config.toml
n_layer = 11
d_model = 160
d_expert = 32
activation = "swiglu"
moe_layers = [3, 4, 5, 6, 7, 8, 9, 10]
router_score = "softmax"
normalize_top_k = false
balance_bias = false
norm_eps = 1e-05
tie_embeddings = false
optimizer = "adamw"
beta1 = 0.95
beta2 = 0.95
train_tokens = 288400000
Below are experts of layer 6 (counted from 0) of a mixture-of-experts language model. Rows are named router (the router's row for the expert), gate (a neuron's input weights, with its number), up (a neuron's input weights, with its number) and show model dimensions 0-159. Each number is 128 + 24 x the weight over its row's rms, rounded and kept within 0 to 255. Numbers have three digits each.
Before each expert's rows: a language model's description of what the expert responds to. This comes from a sample of Wikipedia text that the model never trained on.

# expert 49
What it handles: Stems before derivational suffixes. Word stems or fragments right before suffixes like -al, -ation, -ment, such as commer-ci-al, Experi-ment-al, jour-n-alists, addition-s, region.
router:140119097101171101099140154126130144092090152138150149135099114089135109122125150129116119111135088083159116154113103161088126099135128182118152101142102144112068166123127096088096096130089135138118161130110150127105154082132166114120170164155102097106158140130163125143095144108118135138126170168141141134126095116130152100162158147168115103114114106136141120169078133137151138103102141131104118143115102134158129107114167075144104138134145167125141118091116138122116157108145121
gate0:112122123133132139120129121103134140127152114096127141111132146112115099126153117119150153136132051113104116122146113140130149093140152113108098110133174122081143103162172096144134141137111161092139104153116105134173138132137119113182143138188092131080127120073120129157115118137134130098154169146124112130146135149141102198118130107130152139106108126203132135134133107113147153140136107134122124136183104141119112137153129098058147118127070114131148143119161153161113108106123156
up0:114116090097143127147109100147146155143142149135163127129156103121104192137110090167152153150124143114124169105157115146140128093133095135181107132136087172155156112154117151156146119105145110139104137082084163105096134132160143138122134111082117156139096130165099122138130111126144120175091128144078129126142140157104139088134118117083143154119164089108129142126128137150121155102107126145159138179147174106086159167104103121121144157148126132140122098128128110145107149142169111
gate1:115125131083134110136162160134105151137115136109142184105079150128124114100120168101117121164127180119113110151119101091138159151160110136152178157122098098115144110117102131131119123137150123097091135120127137157142098139161129123152117133146151123121130093166136135130101145144109125113148172163136174146120163153103125144169121117123149111087111179138161142139124136140177105126129117120135128089144044084112151161203154119145121142125152149145104119141146111118117139109155146
up1:082061127149121166164127143143097152130126134108157186119108148092096132128148139143131161092147183121103145169143105146128142136154129118127153133100143108083160127157131099102139117144084127130124137108113156122156135111152145122113136121147127129120187127149158151119118124108120127113176161146105150152139118225106147131138117144127160125113142113150156152131109102123150108142148110135126131096132075085138165144122159132108129111135141099114132121101115092112146151092151079
gate2:125120112108123146140125144105131147152152128137077105124171087088166118108139121108120122174069116118117153123131145118121097147088118135160178105107138168131148143135159145113111124109113131110102141126079146145099137144083096155153099127136169131115112144121109138119164143115146136113162169139164153096155106099114122114138137075109117146141088136114153103157125134145057152059105093173135137124125152133123125111118161179110115116151112156139114085102140139153128150116121122
up2:099110129133088118127139099135141149149110142134111088135122093116133139124120129120141125127109181141095137094104115101110090182084132120109166131094112120102103122121119094123120152114171109087099124134085146152084119148110116170181128133120135129169113161117142155139146144105107147113152166118170162113180134112126097138081128115132091127158097117159146099167148137091076129116120115152132151135121141084126127100119118150125129080145142143165118139104166176166155153122111145
gate3:115154135105078106149105145126086127123101147118129142137137105151138110136091114145120104099131117120140097125150099141133137130148138098118074136116167114097128083141072122139151114175149150145127118160157155151154131110100133128154115126143129101104182127122132116101087098127109128118131133130130121141140091129120142149172096122120072115147184117144087123132118170059136104100135113142112098146146129138136060147132148083167127147105086104122126104116095150176130100144155153
up3:158126122107121146135124115149129107145124109133141105108151102121152095115155099141149101118136139136099122127132176088113099128146114169142166100128099140128130160127155096134139150111104092131128140102143089084128117123115120142106114129094138166156099184113119098152148188149140155140133134130152116148111125123130107139087159149170191131085104104136142107124155103120083166151133132118159121100076116136064145120130148158116102112154149166158144145125136141123124192121077157
gate4:184116132085119148123155113155122147103140127106106092124100140122130112146109186111155099112158124141153115121073125109129103123101172153101175107103131085099100093068133136096130113131137129100107110140083127113095157129134177177129127125135126079130125132110121135140132140164113140087168125126169141104138163123173155106100138194149125128107155134143091119125124129158130136131161126124096131157109081123138129131131130116150082127124129108155128108147103122114160160136170151
up4:132091121125113115131135098102155138128135096133131117111149133123148159087123165135121147136123146128142132126092107107127160148113176148104136110089142106089122119115139135133159135084116126097086106162136158145110125101108158160077116123121132127134111170083120106131095120102137136100137114142111132067110172111183119125156130162124106116129127161085103138052122094146139149163128124083117130192124112129137144154125070118107149131120102129110135140153066137118169155127122106
gate5:115132103177158131102105096110147150130150137147144134113180120163129107130078156138125134144118122126103136127163114114150163118135116105192108150153166140135192107117086160183107146163135100102166115132138107118162113112114089122109099115149126168108058101154120097164134108113114152182138143124120132107116184149124123149084108095104111157145145171130119126134152115086126125153120103105137157156142132124132128138151123124107148135125104137098114144141103124112124170144149145
up5:129131094087165115107151144116149148122084109139199147126148087106117097134132160154118107079128098090121131128130114152122143135109114141150177090146161160105094162166089099132102118146150116114121117106128133162116124074105170110103140136126116092107123110120160127114135138103144127143139126138157120192141122119120143131131126154176100130146110157153117128122100137086136117097135144115077122146113104136112123108111189098132131099132154149107154129105134147155141199137151152
gate6:116134148124151102103106149142121072156122089152146138137105122099151113150123121116126154158150166106149160133096129111122125145096108143128102126158073136097057151093115169107088153138103114165126131126143135160150134172144155120143113112114112135123126079129163125092130128122110104158111165135172137099107123119110144144133117102147117129109121120136132112137135058110155092116116123145125124171142135152131119187179162097128132137075121148061142114155131143115097148128148134
up6:163151164138132141137130122125110138140096145117109118095146075132096116107132110127119087174104089144117114136138128137116113158107148141152110146130119183155128131131125118137118111122142139121120107150108117099090108160121128150127133153123125106122127134134108082130132150168160178079113145151086142146111117090137200111124125190090124162154123120130128116146073151143096141129120140067081114138167140172096123114095107136131114137137151126160146173093160116141124119123092079
gate7:148074089093076122144122098160112126134135131136144129158149096112103123143156125153100174119134113142116118110069171141127087133127123170100113125123118157133109171150141110106141138072141102149130146150099129132128136136113136159140147095133134091150165190138118123133103127143133093117100103141121142115108107107152162101151103144134168149138151123145108157092134165167138133106090155127126128088126088160128159157120107118144120127182151115149141151106116112112162114140086071
up7:078166163166148176096126103096102118137160106131104141098143175141144136093082129082161121152104133115125139127161135133137140154118125098159124140121099094135132104116125143133129111148108131087158111120122103114135119138135112089149115149110129157119107084107105117124176125124109168149145163103123150141146166153072085143114140110086102090096106117092175111145122102106108133156161091102146141148143148158129108089112138135105162144094105126139121095154160130139105136117176123
gate8:118156150117131117117109145121133191120101154137158079158100118127130072122125134145072137172125100086132161135114117119118122131113116097217130119111148154094146142146158109113125106117183136122127137152134109126113122139095102107132155143125131161093143116141126076081147162113118107129114134091184117143137110107172090111131130097126133101080115141155141067130160122075123102114109125140123130153125134144121168110114129152154129089147133146140112108130117158126141114155135124
up8:129167152132123133136102140115122169127108147148157087154111112157110106148138140117093133146151092086143169151109118116131112112116109100208114117132146157098140105140170126120116122126176150108143111127147108137139129143095073120105170148120123178119140098153123080075157137108122106165109144111168130136134119104147104123088115077137116094104133163158148072103166123073124098132097136145133150135133141120149152094117134140131154104149125127136099095125095144115129098148139119
gate9:129149126133102143143134132120127137170161111144086121120179122144116135123098108083158145194143121135145126126139185127148132130108099093113092150147116103129174135121160143158137120136116114166093077157066100100145101133142122124113113075083115116150155141103146107124173106121129115152114140106122135112077148186103125112164152109116110147132115176101108135139161124177128164121128108109125149089153110100128160112102111125127149148133128092118135151131112079138133111101144130
up9:119148105101144124136143161110111158160109117135159157103147152116120122107133121128126113143105115084162138159184135162133145103129110127115125135152146165103147120170107106129120108167127119152081111115119123103158115122153140084089172144106125110132161130117186123128131138120135131179133162068145109156136099161110119103112145123155124133099095146111121159139138135161161121070122154128086105099173095115145117082100160095156092107168149150144147142100118126177110138116134103
gate10:121151153131118141132106140140123146131101114125154129119125132123121115178142181144145070147169146122078141151146150145119104131130161104113121094129151105104109103108156122142125148145113161064136120135147070140145120121141146108180172148099116138143170129099169171117156136144151122099166140118145134148122106125160115120142166105159141147128114159166125126129144117131126115140118094169128117145129099136131104095184149112142106084047098120132091123116132135142120118102112183
up10:141130102125133118127154103101133124161139141142105112136127121147156127057118075111128138103085117137160101112127113110153157126127113133131126159120105135152136151155118141121140093102128095180125141089123171106102153139116087164082096107094145133108111134151103093138101140110095147173107122118108125143160162122095140149126111145092157113145149088122127125157129140118153161097117158098154129110117145113112155120066094144163131180187133139107167103146134090132141148142146089
gate11:109103118138105161110098135121121130145115141144098152136099147108140098151136140124099110149115128128154113149126112072143150155097123130047159134127107107171073134126154152112132185107148097132113123169097142114090101107167152148139098121162139087140140121127145141125157129107116111126152129121147166082123169164125130116138121116137122126136119131103141149153123133153186145139150163156103124159117132120134186116099146130105141189140136112133155053146139114114165104139152142
up11:142127107113148098137137123149130130090146128135128125073129142141147130108129150140123131113122104116141152095165165170116121125143134111168110143135112141102124106090084130128122091186162138139135160098174118132122132147065098134137149114102124142076142117153150130138064086145123132119117160153119085150075119105112096153059113109123127096111159120152137114122130114143079131128130121103113160080106144137105083141163121112125091115121116149119110195109133120105098132144117115
gate12:127102168129155130147113077129097164140120136152134093166129127099153143111148147102142160162132157150123191116088122129122124133143130130156118101132150143133135100148096134127117141191136129104124124121196138154142138138101138143127110130123126125143116112104151194113144119096109133129123115092139119104111133114151146133128066111143086139161147165151152125124163101073105108137105123159156158139092121099136091118149147131150095103084143147143126135146143121149073139110084179
up12:113136119131132144121141158092153120135153107085088174129146142183104104133100124076115134108124110132110085166177125119141148110141134096139123167107131092123157131111150132153122122080121128149136125111091134084130122141126102124110146139122150154131093131123078069121105128158132115134122138155084108130125142130130124141122142120107135116113118110110104172143116156184160134137166150074111126131197124113139151115122057126111159126138094101125133091124134128118173095123153085
gate13:148090153156146117144109123102139085136098110099111144074142132083165095127162152123116133137132147133166157151101118132116123122120144140122109120098150144138088108104111084118128118138114115130122122124210180106130127149151149125098104139133147131110149102143145170144100129129100131127136170144109187115126133148112110156134162144141106129175123152144140163088168132157144195098146109113129129135133123143127153119135162134136169108147123076138109159113174119108138122080131176
up13:095075140129129114122101157112142106128124117105111171119116137094160085088138103168117146111123164121096130131133058130114132127170124145109150128092124108142133127102114135126128141143144161134128124144168160142136135126147126114123072120143164114114185089127126151130122174134093168115162152138079120139147160162130118151151138144105174127136108149146122123118147155134152120100112120175124131104111105113107144154176132169155148087131129121141157086110130162156126057132157155
gate14:136108140095139116172138155156104147149113160113129073126109100124115138161150120129088110100145156094097161154109097100099083083096110147135149118099128112100084121114142103111125130113091098147118144159130179131122151122129130174121135105112132126131144124123171111109107158095121134135166104129167152123132090098142137093152135114171122088115114140141123153130103111110099105105109151194131167165130128093162135157131152111114132142126151093117105157073121150108150141118086156
up14:138132122131113129092133104131097088089125088152161171125110123119128126163158107127119106101130094124166076112113182130140110137139118168098145156136114145162081146148123119100152122128126127105162159159108131132123128134110133145119116155130110087141136170141135162151110110150124143089131115112088095125101127115122140076102126166141187125129165076123120155112151162177114153138139163106083094085154112164117124147144105124147142152137153106126140149148119112164153109116130072
gate15:168130124101049140120125118140138132108116128105113134134132101135131139114166087143118109111150098153130068134101169098132120138153126185146145111142094147094134163123162139090118104112139139132134157145158099111111151107088149148126142119125097061171146130100143087124085167154109123110158094152113143141109110131135121142133153136136166155118133147173108124146127165144127130137142138127150126085119111161109106141104137118098105131175112162132148143156081113127103109110076093
up15:125124123084066115152120132129131132124137120096113123177148096106131131130161087157133097096118153142148164124106155128091143134159123127131150116168119160144118167152087107121144145087162159152137105166163111154115142139137120109085116119096119101141153097127131156143094125134103173079112070140099127107131095111120131117177132123157095173200135102113085091121134126110143107099094132136135094116122137113121111107114145143117128099117142120069151108103133124142098144131130136
gate16:170131084044134090111163105085129147125117168131132162081128107123145114143156112148124148073169127112171113134154137119136129081185132136126145108114107153097138176154148109081119112122074122131119121127076124156101098088159116127120097166144140131132108129094134137105118149144156104145146118114110122152179112169143117117125114122146116118117094105165140106128141130113158122137153125135122121155101137150101148111114139099131143171128126119104111096091130118127120134169160115
up16:134084172093158098127120141118119140104147077152176119123137160143122137137132144114169144135119137131132098092140157130145132080102129120148145079114151126124131147127178100144102119105154134168111159115085133167090098115170168111167131175119118140102154110116129135086145106160156148112090140160133125132131128146134078143123127161107136107101144116127108162145108102139113103121091153157110139135153078118112108177146144137142150164107147125116149161148126124086173166103139143
gate17:115113138143068152127152167106117171144111115143128087153151095119139146130113107107124120103139159117123141132124075098128097095153136141127185144110150113106082119168116119117132118105139144095073143183125124130138137111146167145162144153119124120101124131135168173142113159121175150081115159131166149114120094113141141100120200134165125142149123125122129111154101142160125131104144103117111146138153106114118094129111125149151109134153153125178110135122119140164096177164142095
up17:134094131106147141113121134175129066122134126161163160140112135133139142130173125151122116104129084137134120068122176122143107102144148167167151154116100084143100170148170122129155108136135115173153115104120138125117140144120148148122122088155147094195113128132128125148128147178089086141128110127140078134125116128084101069132116166149142147114117129137094155117135136129129148166124132120143108088092152142160152166150133114135130106143132102092083127137133150108154101102106116
gate18:133087138138083104147121161162112129133116119091144133168158117126144097084106143137075115080113149153169123150136108124129131093175122150106145102116085093100126150139093126106141137126098134149134125125166153135113169121164138162125111121108102122136156143150106152137123120152115151106165139152146128125105080137174121135104171104125131140136135065161116152129145118189119140116123154108135105121094081081136088146111152141163099129167093119156122136129106138145110157122167135
up18:113127085120105177131119117109128161145120170181137130135133137124099182169179092126132161120166092140118087145127177117133082130097139109140100133129160169132139100164127125128102130117154120170155166128124141113122129112097135128116144119149164123162116143135154129144120151136138088117115118130144141138155134138118151119155103149142158143127116174110113111107128162088115161139118174200119118109146156157100162136132137140140120140135159107109090162078155110137157125143069125
gate19:094131134112170134101142127130087104125131089143179132147113114142156121139217174124132117180144081122117093091081117167114121132120137163120154124178096108108094127154085131131127154183105136126119116135122114165124109100093118133151117136155136097127145175117138153128119186154133108105136149148138108137128138128152122130118164127148140111116128148142094139108120133100114093103140129163099133126154129146080165132143144106103131159109101086101150103161125139145119116100117100
up19:097124150125140131076115130137151103146114129164154153190114123147173149171158147151112144161123102098123160104119119179099131158100127161119159127188123118131066139150129128132126114103118095120146100160145105140139134151101131123160106143130149106117100152125146174141115162117152131105132107135097107128144105104140121135128141174157136088120130096164076121158119110092161075113118122141120126152135139119106155127131138119090096133092138111099116089124140145150070121120159087
gate20:130113146089144188109156148132125153106131166127103118121125124131149118120115121106142112112101161137143069112145116120126109080162151118127130119117139150174115138087105099094141127131130145161128161094093077160131098103128123146120101115103161143111111103121089138135151140148173111142138134166137131088113192127161174110150143151124106155054158113131130108084148122116125139107122131084116155157068154094131118130137120129101146119085147134176147124153124122123128142151122149
up20:120126130077101169120125116132155119132075158171126125150151173112140123109120088156109146126139146138140116095127105128107126116164154107140127085086138116135122094116110128133138123079088122152106081106131130139136128114165147154092103129136165145125103153149094183132131162080165078149155120155170138084151119105170155150136122150164123135065143135114121132143126117121116111130124133115137097161102167158144113105124138143141134098058161120140126102121107124134116160112121157
gate21:141149119147147117128137133098076131104118143133134113134139112095113146160189110075146140151104115132123119120130126162098115102121133123125142146162103079130154119139122146131106152158103129152088120168114150102128083079112108098119118158135178107105157122077132079158126147127142112147137136155107132087099122148204111118153146113143141106110104088136111114138104111142102099106131141188122130129094114127110142139170159181115145148104102110108161146165163134127124124094119138
up21:129124131111137088133121132113108159132119107116157088151103126095113120168127125112160143150106124163057165098151141162125132081138105134106140121171118118161118092144158149127110132153090129139139091148122090083138087103130089122164116150128135134115161169090122079146152144128118112123096120142125119091155079124180116119127154155151120103116126098136132116182086143136122089115099119183144137117125101127105154163167161162093086141110136139139099116142116121119112136130130131
gate22:097083106124193114140110143133127152151129129117145144117159150125114120132109118147120159108083127121127187101184102163126155055121118115135152185082110132106147160149102134110145152152145146160142126125164128127127194122139114124145100103129109137151098105106121163131128082121079145162109135149134151092142114124097104097126125118135144167153099082144116102138145090126134142119124135125155162135123147117126142129137179144126091109129125116094163135127138141127120129122189100
up22:140161146130111098153144120155129143129117117135109104144126135133136125124171121134165116125138174145137086145099146076175114156153132121123105097139134111135182111110137146147129129107138125120153118165089129119144060119087105163131138131147161160124156135177109101124153158152139110128157134095126113155102191125139138169117127145117107119125185166119137136151153136177112110177142114117149123149146149106126146175138077139095164129156086123181102110131103123110147139131095141
gate23:151145149165152097148121113164135139132101153126142137102096096148130115102180102120084152121126132121132118180156154114118142139085106146131123142118122158101195095142135119106136115179155166130186142105170163118132154141135131097102127150110108113104149128118145116117090167073074151184136129118150148131140111130135160123114133115122117102157106136116125148140150095167083114160139164157128127154112128129122127101109131092152162102176111114100109132147123134148104121141171123
up23:127108095174166128134142118104153137102129155132142145058112081101132144095169122147100146135096122112077121147112152102124133133072126138152147128095131164094157119146096102079122120161169174142144140079133120107113148191108125106118129127113121131119165141115154134131091178092115145122103138145121114169153141127118169122126082123144113123151130144131112142110122154181124151150107145130136109137120107144144137127085122116141174112154137141141084132138120131104126114189143124
gate24:124111126148105197134131130134165178081122137134139119135149165112120193121116135114097146128113113143142116158131140169170132116167123123138152114139114126174147106154147124100145144116105110120123103130120107100095112084084129146173114120144095121104122155119115114111142144078129082170108146169109122120119127146077087101146153147121159140102111110116127135113112117136119147127124130140135133182118076151131140102120124108073142141127089080142130095117098112143174164169126145
up24:072113146121118143135131138116100135096169124145079123094145096109138139099106091075139132132175152125122097094097096132163100131150128094132117136090137083131107134122124142106144111099107143120144133119097102139129164123167083129145123119159138121128146156146151119192141135148122111133135084150164104134157153077170124122158145154145131129142118110111143096114145149117093096159104110144107132117118128137142130161097120177134111122109186109129111185139149141062132122148116149
gate25:119136154172134136119087115134126150135144132181151138112121153130140144158100151138125113170100133145165122140114116108135150102115133115107107149064124143171096104109130143124116141148095134135138112159095163136127120158154094129136107158126144147094105084142104116111129112129097122150130142130124147123137169186124161150115124155068102096128146186133095108157123159165130149185128117115139184162134124131138143115150092100169115139097131119080118174107154099126099091110112121
up25:126113133106161146110130140144115133108090147150168092143106126115120148130134151153135133123105110097143145164116097130062105143142090156109132096111187174089080128148115103084078110137105122155131145101126126151123144162143162120145156147127130115099131094151154130124117126112125137153132138123182120139165086145136135134104132149148091088124133138165091111172107115127137107113096117126134123163110100115120129139116141089165074080077153129110137138117119141150080131157084135
gate26:113123129096182077130147126117142093157125154158141106124071138127132137153148147107155178153126102129159112156157082129132145172134154148095083104091127110125097135106134109088103117107125117103155159108109158135114128149163120122151152134157129147099099124099138134165106101131117121193140107136116180098117132116094131143147120140134138099081099154143110127157143128104168149157123137126144188119119117135185130153142161100105109113160114166118104150142108146144118101136154135
up26:115122106133126144085140094128171112089188149089129181078123120134119107113115141155132126112128090105139151133102144183136129128119098157176178106136101177134147100110157142156135119132159125118149127132146135118102152106108161136116122117117083150122129137122110097110130191160150094136095123126111101127134166118139167101137120151096095146195128081121109157130093137155105124101140134142077118112115130104113109104131104100104168134107139117141106114127123102155096124151115113
gate27:093130074097151134136111165167106154113142128118128164163130156107137116099108109127134141110145139113133093115121138115094086098175109152151150111133112111094135110085120102115161104133112126084112143149107123128121143076134149124166152158181124167121110183139135139120158113111125135096118150149153120131129139111133155084133115160136132118134090099139145155142095135108107153126157138128113095125125127127075129102127137126104097129146139164163138117102134122064130196070167141
up27:090112091104158143118111087103114092112123125162162133172123125125152113080131110117137154111098108093116126121128135146075147083124142152119134132124105147088113132122135118104170126096131146137110097170174118140156110118120127125139144115157127178114118187122107133137131108103096112112130159143149119114147130106106129123167111112133119138124116084140125120136110108081126160124156106069120109094190098081136142104117094114138171103155097160155167104151136108095094114092136118
gate28:090102097107144099120136172180136128139127160137087124173134153114123155115152135167096116114160131151156104151078121121118160121143156162093158121175090097115087115137120143111108113126126132121138129065174138136142147122132157130103136110144114140121138128109145141163090126163092113147159088162122124108162111129118122105162127125159138118119154147123185131130089107141151154120100123118114105160086158121132078167158153144132140107083119183159146116095142120128140140117118138
up28:147145119088082151139138120128109140095124101115143116136159094151147137114105088106109178120099134131113126066137166141130094119099091133133118121098123149162137137128131097103124137115177109103101133146133086095126130093118127140139120143127134098111144147139103097120136160136163130088071140131101136130136074120156194125109103139155151137151119072089085129120111192112145107144125152096126132110147098171158153123105108121160139169147121089138117134136081130123145142143144122
gate29:163122117120140104113126134152162079120117138109161107158100155121105107126085210113117138091128134115151139148087113096142121136163121159088177137113139134122074134094128131082124130126101143117104142166120172144127143131139152123131153109115108102101110118138128143148106145100171147098141174160098131090166101131123129141078138115161102163127138128144112150161097105156154114121112134100127114114123120115141127191173137145153136123127081136155107150148112167134124105104166135
up29:108141137144120113109108126102132158133116152135135166126129081138107168138155055149162158150059096118123100095110160132134131111117129150164119100109136165136106126156145101148114103079166119105171115106112092089131140095111148166120116128099141110148094087142095127098109137120113099122084096133126138148072153146146175121179146162113147142161098095126153117129124154143111140149127140116126134135100153123142128095120120133115137124092165098111111126089153098162125118120106129
gate30:127185098079091134134122159124130114117114144128136102137109141116146130160130144129145156142170131140141110137123125161098164092134121110114113115155186119120084132112148137126164124138111143147127089120154129106118120107124137092143173119102153155116187161120123105126149093115132136134149106143117061173144098114106126166117152153131150105082144146147122126173134148143142134155141156099099121169109169119128101126123131110170146152099081157099112089129083138089186119117138133
up30:141166104086104140093138137123127107113109150140130120137118117127158150155143172105129144118190131136155156171096086140089139078130095128133108104136145122120124158116140134132142116144098146133135087157126118137114087119079144103169138118147118133113161172145115090135138091151139174142131136129111081165112110109156151133138140169133116081069136170115139137138103143137110133154152127078106117153122158126152118146126133101164171138109114167138133108149068142103153090127116154
gate31:149163100097126125123120168117131127124125196101125145142159168157116112141129121121143117130084133148154088088085131135162124128113121145125125125131129109131162152080115142095121151125103122094094142120128105110141116105116149127136120149084153123153159168123101130166131142109163143158117128112134096154120150107165144128120113160078147148130128165144152111121119119101135106130161137142089128170099140121209126099112109127157118102129154153172175144105144119105164187165127162
up31:142149112082163110190151108116116123137160117124133153133098112159107103147140101121108142111125102142097150146144138131147130104160079122165102109158158143120133161108069126133154113107157112137120107092121115112161101083102121113138140112114153124145167170141142076145123142170149120172143105135111172165170134148068132117095085119120123105179126124088137129134132159144093120180132137103128134090122107135153151093095138142147128144102126132130108140095159098145135145140149130